From a checkpoint of a small mixture-of-experts model trained on Wikipedia.
Experts: 32 experts in each of 12 layers, 64 GELU neurons an expert, 8 picks a token, a softmax router, a shared expert of 128 neurons.
Below are experts of layer 5 (counted from 0) of a mixture-of-experts language model. Rows are named router (the router's row for the expert), up (a neuron's input weights, with its number), down (a neuron's output weights, with its number) and show model dimensions 0-255. Each number is 128 + 24 x the weight over its row's rms, rounded and kept within 0 to 255. Numbers have three digits each.
After each expert's rows: "raises" lists some tokens whose logits its average output raises strongly, later layers aside; "gets" lists some tokens that make up at least twice as much of what it gets as of all text. This comes from a sample of Wikipedia text that the model never trained on. Tokens count by the router's weight.

# expert 19
router:122122111128148187147130156124150137079120109133121153136147154129116121171142157154123066122146119122167163129119135117150122112120066162134119111155131141162147135097136155101109122111083143121104085127185098143104176214143120117095102141106139120157095103124166159110114143126140141103078137134110126098112180119134132095110107111138097148113114150145106126137151134123128091151160104143154088115123163149123157170175114100118098169138136128124161133105110127098144116143128099159134137121139130145078093101129124128142108105169131128134160184100144149125138096098131120099107106107131152143112056085117108136141157117107119127178142141151119131127133100119153124122101153117143155135159142131115088132104109099139133109141136160106148108138153143074141134107096158
up0:119184139147134125124139151164139125144129159130103091146129139110117092150159137075146087142112143118090159119112110111103139148105156114173106135148167115128106159108085101122168173141143131140180160133168182148106125097138111166135130082136109123136124132154137132129153158108118120164119135173128114117140087101098074116091115148093142134111147128115164138159110139115110151125133111118109129126086132135131114134087111117126102116153126081147163130125140131135120139134167127105141146147145128138149145095163121179115116175116148152087145126122134139114113129117121173153129116158117123149145158096128132092127124119146068131114089157133085147145066157102107173125141124116134149152132128137152113130141202126105141112186145127101156170101110100096149101074127143
down0:116120109165125155124100137110143132144161124102152153140126146119103142139079094172124166128144110137196126113114184136154099077086141109132169122128102188149157095141123130076096110150124124111109132154133097133119143147103105119129148161131149174127129097115121119130116127133141138168150111147146147122107153128132177130143148116149148092165173123154114135130124123128134097132108126135154132119136100096151147115154131133098098094126154124097078104142100119095094134120112113141129140109093110123088132138090115123123119130132130168116143134127112112164122156119153111136154125100109093120130122146156131147128141114133113115154127121118166091113119151128174097131147129114123148105102176133093130156111087187167111163030113156149064096111093143131124153121161080
up1:113126125101130116119110119094195121127158094125098114149119096156132111144101104126115130114109144119117093101143114120126125095151182082097136107135129084152148141142131116084120125123133102086133155122108124096147175120147098098117121152119132122132143125099095159159091084142155139128094144155095124123100176114130145127165145126148133070128112135141078122112092130124115130139136096084139171113091156153118142159167129191177108147122142168163121110066145116152152134125128133131115091165120126100121057164110130124113165144128153108144123135133112105117091149179139146150114145126128135146124097142155182149187131149089119127169120145116120135121128117098156124135133153168097093101139146165144133104170148137119130120099146176119092131136126120098127123136136156
down1:114114132076117102098141130149103138136095115163092148130129111128149117134161117142153057160061186126168096099142156097139114132152113098084141161077101125129106079131095144138145154129140130180147090130117139099127136183145127126144114139128125155121109111112098138110084112145107126123098126119163124100111117133131131133169150172142131166124091105163158146078095163121127173133148162102157083102126145133155113128125113146174117112129125147133105111125080159129117140139130146094145152151149097122125105089130104110140119128172136160135097181108081106122118151130109107122163108154107126098108153144115117187131181141136129098109112133136137158123151109116146149187111157118157124113130129137139178118166125146107125113126105103124121129123125107136161109148119140
up2:104136127146189138193105124132141119116112134147126118148109145114156139180139152118145080080099157119140119134108135096170113089094119119104123131165135083143146121149141160142158106106150102155120106112123120136157112152130097158105135114147151193155073192154131119103108112137109126117166086144147199145135113119088125151094136131132115132110147121106110125143083126128121114127107142145117149127140127112143110112114150139119088122155095095099140136116130154067124127149138116159110137100121116154123129124118150113153136128165123122126106128072124105117142118064156156117175158210088154113133117162163168104112126113104122126136088147137130128119121109100122126150140141111174103152122154129155155159087135124139122108122108126146113117130135180134114146114077143
down2:099071131125132140092095094142157077158108153131145194126088096121113124206101067103149128117141155127123127151159125197123127130119165131140120114113177113130133126127125118094127156112147131151099115089153145126130156125124162138130131150159105153130169119109133109160110097116161133111106121125051134088136100121176120101153119137111141105114130100135103140091122134099185128135106156132095117170135107138070168136156109161127146087109115140157150103128128142140125145153104152132148127103136081131130123177141147113117160132115135131137124120164125124131122163122130155098152111074149098158131119122123110106124152136131112080158160125127167167151145152123133122103159110108142118143139089127144158137138127107086154119110124184121118147114121127141156119126108090
up3:110093150144142122146113128161097117147149121169135153128166166120108095128139144114125144062129108129096096098173099136129127145139115120122092097103122147161078102133115126108147120124080128117149141096157088103110154130131130150154104130156141156111095102097129109155144118126165127081112151167110169165108133133126100116145199143117147090138165167099137108151158104154134153108088118113072174202112123133149124129090146133144188152100124108118124131116159154115119137149123094121113077128141074097136120115129094083132134134155090135127162125158140131150132116135143131143129110128115085153138113130126108123147146167115162153104124164118148116090144113085149127083083126141140143109128101128141118111098158086120159091158122124127125106104151110147116136149121133
down3:161151104113117157149133109146167132114132140143129097118079130125116132147146140120083121160129113104115047135144144119162088122157126127148120139096181123124145125152134157105141122114090152122132104132092140125115121097156098183128098123140163176092115108115138134165148152126117156130186091128118076138115105139118155109106103124159126111151158099170122109166142138148106094097156110150115124094130140110126128111190105158092062159135116127154146119136143130116093167111149104132130106162144158152088118135141154091125128118160161141161117124119155088129107108142108079131149156114168121096127125108131100142089107131140098130152080116109149138148126127115099144115138131160103135127101162095156135115144111123124126106067161109124111177132146119121135175179142132
raises: "es:", "_", "h"
gets: ";", ")", "ist", "er", ":", " member"

# expert 18
router:151119088096159099143157151138121097169133131143124139163075116157122101138140123077108130136113112114109144126138144087119185162134114070165131100166119126140142124151087141101126132166135131154118123166145107145163117192136116132130123134136121119152142139112083138161128143092177134122139148157137102127136137170099146117077155129142139121129121142089156133123109079089093099151137112136168122084107123122115114146181113159098124112100124119145149124117147120144128107199145165091147121146141179102128159120129189132118171153140161125135144170101103153123118107157158106136138154069102124132136139120106118112108113163135128133105138132114114134093141145143159123129128126151113087111110137099123103139154156110096117066160132142165111159114164124136142105110131170
up2:131127127088119119134112084109117149136079135136151180116129130131133102125124106135149097096128130134118155163135121161135137146124149159168116120144113098121103107129153178188110134187094091142157156156120164084116100107178135100135088119143142139116141145158145115135123141137110114110155117153104068146108139096122139104112142131123102113139135161107126096149144124128122093146118129096080182121109123145136145115186130099131130141167110122133132121147092078143114100117133149161142079186152149144114087143137157128088120131106187102145118113139213168132090146153120110139123110137135157147131124115117114131109141163124111137127101139110130111116149107152158145135199151127117112059148109100168136118165098122126106113123138094131099103121129123105123122135114137
down2:099114123118147099125130161170143125127146118134093108182137134150143141135146123127123150164153109155128116122152132127134152157089133103158142117133108109126141131113150067130127102090121155121098130143160101200127125123131149118136112122131132098127125124139132159144130111136140141120139128073145121124166178171131126120137114128221167132164124162115102137170127125120150138137111167155160104110143117099089068174104150116128135101095128126168128051086118098097112136142104124100155103105130131135115102157128142101132115161129160123143118155095107145095140089080105121120163128118103055120119086123106113147141100138139124121134104086141119132112135176117157132125149098137111115102120160142111119138086144142106090106155149151149116166183122122162142130130126098
up3:143114151174115123133178114130160136110114125158116140123151096101165131145150152097120090112105104110123081110118109115130127145132118140124138113136124149136152117155075123117135112067115122095055115114113105131155177137163107098171146098173088111113131096126144106147118119138096131123118126133150107151144140142123121143091200134144139143123071111140139131124113104124174116131107153142148106152091139122153149136138103129096132110117084118109113117083093106161132153149111162142146112119125122141098128127152163135112116105084116156124131189099137108124122094139146157147125145083124084124138160099157130152196124141166077085097089132127124124143118162154174143124102119159116082142109131101138153142141153173154117135129124111107092142121153119145136115153130181
down3:124150127070085126154085138114109102152184156126138140116093154138131200129156113105123152143115145137128165140107116121147174118159114129160119105119073106124098122161145127088126135150121122156138153115139134106137084113118140174080130154116129132121148164091110120129099127111125136080141128114064192097134118123121162115121096120139126115128137149077142157143155133078101142134179101150131103130141094077132118110086146126136117126130165132112135134135155148135097109123150100163115107159133153109146161115124145144108105143126139098123113108139137143136132152128109110096093115169138172138099089186110130123101106120108177150144140127146139121139139127087138155157143129097101159154140122145144097117126083109129116120208144150147161083113126129139159147137123113
up4:110133160103159110129151175124126121122146129100118188124122114124157101108131136108163153127147133165127083126137119125138165131137141133178100103153153157147137162168140110109101117099097119127121078121121092092113090127125095107128122106121127153103128206190152143138125131124127109129120116120090086130190108142123111116090141088127150133136125098132089144129119099103162166125143123123092160168111119113094145122142102149130124118105097109112120100145109095098130107122111128161131131138106157132124173116115151166181107160109130121149164200075140144177103100137114151127119116127100104110136143162112116083117131120138163149145108149117182120099134148102158085128102106116144116129124165118142153157139106101119111134123164103115146161175103170143106118116115115
down4:135115116156143118152153082087139141128145111139121090122096149090123132136090134119107119137066124111100123140168108146120086098107127123099170119113106129132131138116140105136108116151168107119120158137113156177156138116117114151108153145136126124128132095121106109129136120125123127116138147138179159124092130108105162122131102172131115093119141151117140070152087140124079136113122162133139097102135099121140087110121117094125135079128130117140126148100137149145120110150136153131140138119149130127139116159192112115116158112167115132117109097163159134118161140086159137101133147099128094174109091098115145175176118128143096122115170113132105142147123144125136172162106123165096128141114116114138093134062135135106176116178139209155077144090163123122177132146156153
up5:089128126108102134107167108134175132153132130101104081075097156139136150133105094114129097106168131117161124152133152136130129152117117160147126137111136129123159100131081139165074142143117133167165097140137155138166142169112115150163106139162107105113115125151159143158140130087124133152119147056134151060137112142119176140097125111118117130065155093111109105111127166123114158107125062096135091154144126135132106110109128127127108120139103090098114131137167156117100124164146133140126119118146133144092150137134143130142080097136122106153131155147137147145177107167078108083111147142160150146121113109137109148120112105140148117175139148124119154115134097144157140165094157125136134181133116097136094115127099110132110118119082109121125156087125110173143154114152128
down5:131141165164106173107071132128139158104106133084173151136166142149125105133129180195129135128115102146128153122126114141141110096138118173136120127116124122154116121161132114096146117149129115083087141057147098104117115121137152098118173137126122159159103096131107100113112105140112124144118111142149125147168191102147103140150090181114098137153108139151154113127134121146139104146123141145093141077138145118147176071150158101147165142131121155108156145089094083118148131065091115132115093155136108111155149138137093148141131152106144131095103107138112113116116143109148153155134133114122112145142127144166138093145126143085118155097133142129147108146122167112105126102116163153131121082101121142131172134145136080133148156090133171136125081141110131104150117135124126
raises: "Scientific", ").", " MPC", " lack", "),"
gets: " |", " ", "|", " also==", " Born:", ";"

# expert 25
router:153112137137133109106175158177126150114128103151124160171096173120113101127157117130132118110147123167163156105135107125138174135099141110177107124152141135145113127136149102162110160124127155100121186117134078134133143107128144129145106139162098136129101167138093092124146116137131158118155182096097112142123135112101101151117125141091150138105149178152097147148124120119107071128143147108104166100133138156130123161143120092096115145085123102073167145089120134158189079142148141123110109139143142143152141141098181118116098127126116101141115133080149143127093089139126093087167136095156117141120113125145082144098131152104144112129152132114133110137133167182130085144109111150126163092120094099094110153120162114100141122142128152141121143151117126083126132113142098
up0:147154130139151116150102155135080155102078144140125133147114133144145126091178111150099165135107135127106162172127164166123136115135100110133127091108088114109134118156110132110077125188126125128150161117172074154147121136136146126153115124140098159179130138093124127145139102158138100128124102093119091083106121176127124124100115133109127094097168140141120145163099114092154086137113108125122161125138114152107140137132165125142134136115134141147097112095131146105107102128135135088138146139168144144153127131127173148132117097119123100112118100087143102162126137119176144110134139078131069147159101115116137126160056126147143145115148144116125141122128129112138121122104098100181146169149114130096128124158109085098146149132147099117080103107129145090076098165152090
down0:142152185165153161106104102149128105162164102102125106134138133110121140092125159136153096124097127153135128107133124090139153121174137128128111084147126104133105147086135115164127113116095124131102121105110096147124126120131122135111124132108204089138118126109131159141114136175115130163109140141097163159128139131146115132133125130146090187164135099112126110109126122095138152109151165151139105133136111081132106142127100136122155165110108141106112141160126128192132130117137123138132094113132160131162090177137105111115156126152139108144105156154122155124149094140154139109135099109092138164115145121117113081104146113153127119128171128139114108136102110101139132135113134110108119142151151076169096135112118091147126088240151132072182138088126130113107121092135157
up1:133115134156148136128129099116150121153137133121118052114121176134142121083106149101122169124113149174119161129114112137154096133119078124139128131105119102160118183117170097104169183071134111170090125140109105154172158125134146128101146115114154164161168132093138160130098107134155127141106129123129128114147175162158175112109132135113123122161124083128121124162132131136157152156160150157171122123187101112147125143140091187133128131177112117097139137110095131098122099154144100110088105106101154126127131088131125102155132114137092123122139152128138139114145116156112142162111143121131091131135133191155134147127137128135139133107126103131142117116139134084141141149109163092137128162144101123147101094137134121159091113125103163098155116090123131126095106102104071
down1:077102133151137101157147100146180102122119097109161132120113147133143118125152078105151132139106144123130076112114107128107142162119102162139172124113120109152125159090096146174140127154114137142153127136122148073102154177129110140121118126109099127113161097114163116133122100144119117163116136125132166127103173139116109124155130131112118112143138105105165071139116083127145136110202118139133120119117164118183151116176115118147149133089139106109172123156124114130119100133107099141137147124113095112119162141140075103117169143164149112132154197136178106111080102096148133129167121126164125117134097149156115132100103060153094131111110141095126106126130122144149167133153110140125098164138119125128122116121156106126134169131126115130098172087150107124108085112130139
up2:145147118152149124073119152113154134173118138151141147142152097130146142155160093129147125118134139105105138115142108137143105127172106118111104100109129093108167130174119144143107145102102114142091106153149112101188117136125127141131175077137158117139135154147114122183094159089099082122089133108110124137155166129159075134169128136090141102118114123111115130122134116133168149137118112134129088126136124173148107147114101174108096129123108164126154091115089153172110130097134112144160136079095063148135103136142115125122138106117125115134127166115121138102123153158086130132128076118150150083132105119137104141132094108152136116146126139140133124145120084150088111124141145133154091108175128148127156116082143168185092126133091159174177110144136119116142129115113149
down2:110135108093121135119136141118089152127159144106130123128085118137113159136119152106106127155075094142166127114128126138135161114074137109157143143127132188161112148091152127114099120149150118146148167114097152122081124154146116137168113142109113137159162143148124169095132094136157146119145146134131094150129122114152152120114111131158107134153128145152104118115121146102080078138143146159149155103138126110092165094133185144134152103154152079121088144175151103101151125122147118089090125139138179137089107124105138132167100148136110120137122130122164105120140113140188151137153110141113139176113166092134143126127178156104126130106144153113135128080126159113109126148136086115102148098099128080102134137146107089103151123050124105107078121093146114123136115123134101
up3:155142133157149087093128111127103138137118181148150152141122140112104143115132165125130137185149126160134131123099109126162115111126119151153143146135146190107150074091131114163161120159136121137093106133107093083118130098154121142103186112120125108117110148148108100149153152127112128152130178125150146097125108108113156126137131143123118137108088107176162118082160156147162144074133155122093137113111139113154146143122104161112139108107134116110129131087123134112135127068136095115080133116136161112171156178141109149183090134109121147123111143131145161091087166116152145126099126122107146127118145171087077149154130121148117099154108143119132094167074141169112137112149159153158131147116110100110111139156121114144152131103117127194125151107103124131123091120121147
down3:146162099089090149101132135110096093143142099119072110121094116118116096109154133101106134112107096118104118117182132141084138133177148080101095112116124108135107140152131110110119150098134123158142178134131150148114174133078145144113110133141122162105137140123127123144136144128119157098128130165138168131156138108135091130126116097132175118137204137095146131142130135116110095144158149177146128162108152119078132142096148110108137127131131123135122142182106074137133149127100185105149158146123156141155144100138133114138154123162166108149132123141160134085170086181129116158112129125110109175123132116101137093134147124133134148178144135098089133127081147131147160115096143102087113114142109113150129105123116118096137116186151130141161070139128146094109119139141118
raises: "ual", "\n", " While", " During", "\"", " After"
gets: " |", ".", "\n", "s.", ")", "\""

# expert 9
router:168127119132129140116125133107150140111176133115090115122135112055129134116114136110131137196118117118110127137128107093139103167114120157113122141136148100124122117119162091155129142147141089130127102174100138119098134117156117155164162110115105120155137134135134137118104125173124131165103124141117075109124105102087106159100102126152103177126146170112179099110116093121131165146137101118173093142092117122132102098117153124114119123109167136135142160193121157143113173095132124117126103105127190156137131115153129159188149129117150108118128122138093114161154149165157169154124125103115137109145140138096143084129101147148169141181085138103115120112120143099167154127118117116106154102119157131115160132154115116076124129131059125121148139118176137085140112127121137
up1:141119154081125160104105147158140107144133099130154145092144121102113142118149140102172110141147094110153131108091071113151118133115157161097124178134139150116148156092098112105156098173122107130126113160178112131162082160142133153106130147132142130136130155119130104152129144147145147122136121129128099162111164096154130122120113117111153101111146118132148132127108157082162084121126127138189099092129123136105129085109111116119086112096087156139103102111084146151108132116102129155155129144134138113125121145075082132152145159110140122060133117120142118183099124170145121177107145128148107094111113150112117171109151115121159082130135132119123109126155150148171079163154123130171155135114150164133118068141103099121151103134107106133098120142105093133129150135108085
down1:145091083124148139117133133172126161110104120122128139123128108142102150128170111112067146109134132098135098157133079126102149135123143095146110111140139121113094118130154117167101128115179138147155150124126122095136184105124123136090112170084108110135113126114104157167114145145172099152101135132110092096132114115116076136115178137124133083113103125099147096130086109147136130151123141141139126120136189122135107126131147149143140116146189172131123145136162113112112120114160138158115101146171167117148095119098114100126086093156154149156143154132118063096099138145141118143168124146162126077142091131146109125127122152102107109110116142129144128141097078089111143114131129123199145149141129138119159121122129152104091131138096165119097137093160148088128108157146167
up2:142160140102168135142124156146158090129135095153122151096117123093181160102144123149151143155163136100089122181130120106158170153174098172102141152133106143132137142105112157126121116098129136114105110119115121110091115127122137122110133161164183123150111147131136126080143180124128136120111122130137157101136118079137110165091145137108119118131107167130107117132100111113133114127123108139132081161115136133134093095136131140109154171116091139110132137135113148096106133123103151108132136127082149137089133091116088131192169156118093124157151165124132109102145118137150181118123179103135124144121132174137095119113120148125151094130075155116160155117126079118159121111164146110147108143152099125167156127086134130065113145100100109112131124093129121140062165119134141
down2:161107100110115112129155146123120179129127126099129138164125106093119130110143170126135131136124133123159120100111111169120086119195134114203126147155105129103135137142108111108183116151125092129101126172152124172131133114108122118116139099094097170137132135122144113102123155138116119117144116114077146153140104168102101134155123105116112149121135148113106150093114110133137135115120145140139137100123116141116110163136108075119131089121157124127154168135126174142101167065117152117138159118131134132156091173103118153120092083072131109135112152129149111156147092124094060181134147146094116102108120123124113146150114154117137162146199109106122133081138175066144146179131124145137124131126116150104122108146147132159144138122127140090112122131159146085150134136109122
up3:168171098144122145135137155156161062121121135151110173152105112137146171110157146126085126140139162118151146104189153125124132101121111136147120125108151129158118162178122110149140101140156083169112116135097142142175133174110158154128112074132112127086132148105132116128128150104123166131164108117127129123126106172111132130121130138098154126140168157108113123106114082141164152150117103122152117155125083144107110146163123105127101147101128150130135125107151136121115161091131147071105117146128148125160129177100130156157140126095117091163117129165144125083123137162141119143096126145090162165140126107102148075148060160075117117119127123102105136108108189121119096117159100155126127156141114091146154104141112105146106147114123114119138100143140107121092111132141140
down3:113082170167126150139056134110130137138169113117153119092098141152120111092110093145142169147136109104146097153085141073135144140128169115169109106144134129072145100117128127088161111164085133122160146140115143140111112112137144151105115123156120158120153125151114092160088106150156116075126125105187095130145122080106135127146148142173111112126129103130119104151113158108063131102131145127142105135152109138140143118114112112109143135114135159172125173154151131149136148166096130155145105132110093126152108096135136152135158085155124118115130165129127107148125149134111118059144099127109117095134133105141122193130136097135124141134147080140123120125094101128136154143121140180157129104113105188134134118101126080164146128103112153160131151128126145133120135135156109
up4:131127110144147133126137136138138145128153149125107121138118138140153128142161117126113129096178149097128150135106132120115096132099095140141133158116118135179126118087180094120115129130130148182131127158098144156143115190161113093125124144127157065094127102115112130107152155151109113101122144106141170157155129085096149135080147102118123178177114117178139083122096179097104118138169130109151087147122115133148151138136141151135098110114082096117135127122118125111140123141125086117148116175139163079083158113134109185118077151110125123093131175159138153133114143120136150114030117110182143137138092114108129134132137119149104114138143148136117126116167113100129129131128111100110121129144129131139101094132120120126131106096113128136144082123119111117105178121113181
down4:106136127163124088121117129145127131118096101162129121130115173135144098137139086153122073125105146126129101096132125134110102094151139136128149116155103112123108124127091168125125105157143134103110100127121105106127125142155209112179101109110119160143097134164126136099126118123144173161137159146126102080132153145114123128133087148116090123140169091062132133105097146114123119185093150149111150121184144172120124113146161142130143124117124131168139101123112107110142138099154183115093160097135150162139106119084166128143087136137109125153108048093110125131127131131115091158150134160120133127164122090123113115176089138115155158113137127137146148164135142121111108088165132138173117131153131118126144127137167147154129139171133113134122116125102124120084071116132100
raises: " by:", "elf", "ould"
gets: " in", " the", " for", " from", " to", " on"

# expert 4
router:108107107121111121120106158144085122115162153134165148078124086133183107148154136180131158129171140122144151143122128123063166134113141123086097169125151123114156184123097107133129114136134078135110138102131139172113127115127126125159130118145163100091140158126139100104145150126155124116129120119127194159119085125112101071103111107175105170083128116141092118098142114144136118115138122134132153131144114127115102168088152146104141152075124107121136137127099142161126130126139137125116118156095160161124129161176170115151108146133055133137113138117155105134138112130123114109100129137126178131147092130204120097101127121148146168133107097113126154156170149109135133066141142130148113146165132134133117087102131106119128147117122154152146124119136130126139119097121087
up27:125102117126098113149149140088118116112174105150118097115152132175170075137151146151179112102134125119193138147125121110119134144112090120110118147126167125142113154156134113175135096163114183141104095162140096152072163120100157154125116116119142145112142116179128143083172145159112134124113125167149118166083065167128118117113109121126110106139112168087130097112139123119150125138144130176120134147107093125162119156135154100135107121083140139111177134126143144148103159131147144146107139127144127115158123159123114156129088116107147118110115120154156102082158115139136164109145112144100114122100108135146156150093091147152146158110104114137107171145126120108117084105112098142158121123181138142145135081121137135126111111135121121101128103139157088125167093162164108
down27:143162152135109112133086116171157121154127180101110155120133125143102131129129136132101139135124124121090132131164142160124105133121178127190150106135111128129132091133147135085121137121147079163118137121124100111120140121148145121173155148115117099138082190082125112167104114144133155119155132176123108140168137092140136097161124130142108092101093109128131134119149137141149142137137149127132148154140093132075146090135108153129119152146154105144127080097078098100115136152165124097162148129093115125133135118157159117139143117148115171143121100103088151157102140138151106137149140119139102119124177173088128117118162114116128124104092140147173099122174116097095133184181180108129105095101129120120082143106089111109109124101100144130113131144168141097152139094137106
up28:104093151124088114175128142132088147155140146095121165178143115152104153110124127123123099134090122145120142089149142082112180092130107090142125124104131080158087140152143179130146146107179106130137126117172116145141177157165123152148128113113150124114117127149169087099138138140148113117147101149141096155163120136127135145097113090146122108148137105179104127121108133160111171100131117122108121139145129083070140137118116131112152148132094151118120122134166108143147124168122102131074143148115087158127137143091157148163112120101153133168128101070125122132104158158112115124116156090115161163111099112150129114103147175177161145116141112072101103119118155128151122140167133086118126121120139143120145144134096133118124114098113109083151168113147170109134133129126105
down28:094132127140114126098131112126172169121142123162140081116139100079128146167111115140127089101143107105137162148154127125170129110110155093139140112125121147163123115122124104148106116146142142160065133148088137133059117108104114132095144113177156180119156132085106116116157148160120160137103090113106126116094120139143131184142116150136086141135133115132113210141102124083116136156138153165082099181112125115129107104122120121145111131120112091094127110161169120092123125140098152185135123126110147137127145099115093141128142152121133132154101074172138168116147141111135083137108118097162127124155162145120113126123156136154106113096134124137120157146116162110132135126107118152113108156124099137125154140097142146106157110157109163094128124151092076156170112117120126
up29:139128098129097088131138141128081134119132116161136132117078114157087143117116126148078152106126146066122134115162134159110102152099129069100117097168102133135156147134146107098108107128078136135123123144141127095142121156188162099122075136104091125107105139149130126136144141110137152168110131141137112117115117111141169149100167126161123083115132122142117096133139157136099121113154158108095125136132161131156089151139107114136172154144152169133123128146145091154117125118148115121134106118086087141084152162139137139141143087157115122142117157109128156162147082172155133118162123086117083134133102096151071141110144137137174143107133098122088186168162127119141136126147123143137127125125109129102139089131129080126118122147125174096116119147108120167139117133178173
down29:129115139177146112170101106104146136135128115114158101118145151166144090133152117140122117149130183141138142133105119123131123135123123134143087173102186094153153104121126137133147138157136113144143135151106138186130169129116107082148145177124115126135137102110131096108106131137125133142097137117115099151113165107132106107200147098136085110116047115103177135150107121141159135160104160131174107148099117163100125098111105147143076135124124136123118174093090137094134129075085125128117147166155147117119089118139145115165146154084137147120188127124159127121104116135138116100146096093134120151113120097120154112138147116147130120149138117153101133169112131141091097083091113132119114098123100130116112144100143130138133171124144168106177113128098110131116142131087169
up30:143130084167121072084148094104107117161123120069148142160122130070089168113136094155138104087173110124084158140126110123106130164151133101107136130102088142113100111131123168085127130162146158104116132123135147137161089114130106133136122118114127158098071151123145118117132102162116134156137145162144147150148103133126139115104090132153135164153151143185130143129152164124119119137105102102108127101124133133126131136073111154114145139100130144115135094120137183114151099174159153095136167128135143130181101161158153148157116150146129128122125159126119102119149120157091092115149107093131161169097181112131099142136108147160113126147119128121108145152147130130103132121135134096113122157120138112072102135119119130119050163114149167150122122147103115127140101101117147
down30:114123135130152139140145188146156105125107128205110117145121136164136105140143166090129133143122118128150157116148142161148144132111120127132123127165095146109146115108104116156118075118116131172145113121129103117122161158123142141152154170161145095122147140134091135121098150122131110130129118113137137137130162164082121166091091130098153120155160104115137152133101097150136091140106086140113103105105119162151104121147138140107148084083127139151096167131104167169133154117174144155121123116127134149089139100093116129121159111132145139105114100112142178113091159099120182122096144143136148052145125139135107105145114123129169133159110128142133099129114116146130144126124113186090124079141123114131138106146187102085121093119116065138086098103146157119097123162148112
raises: "aches", "akes", "ining", "D.", "ards"
gets: "on", "le", "in", "ur", "an", "el"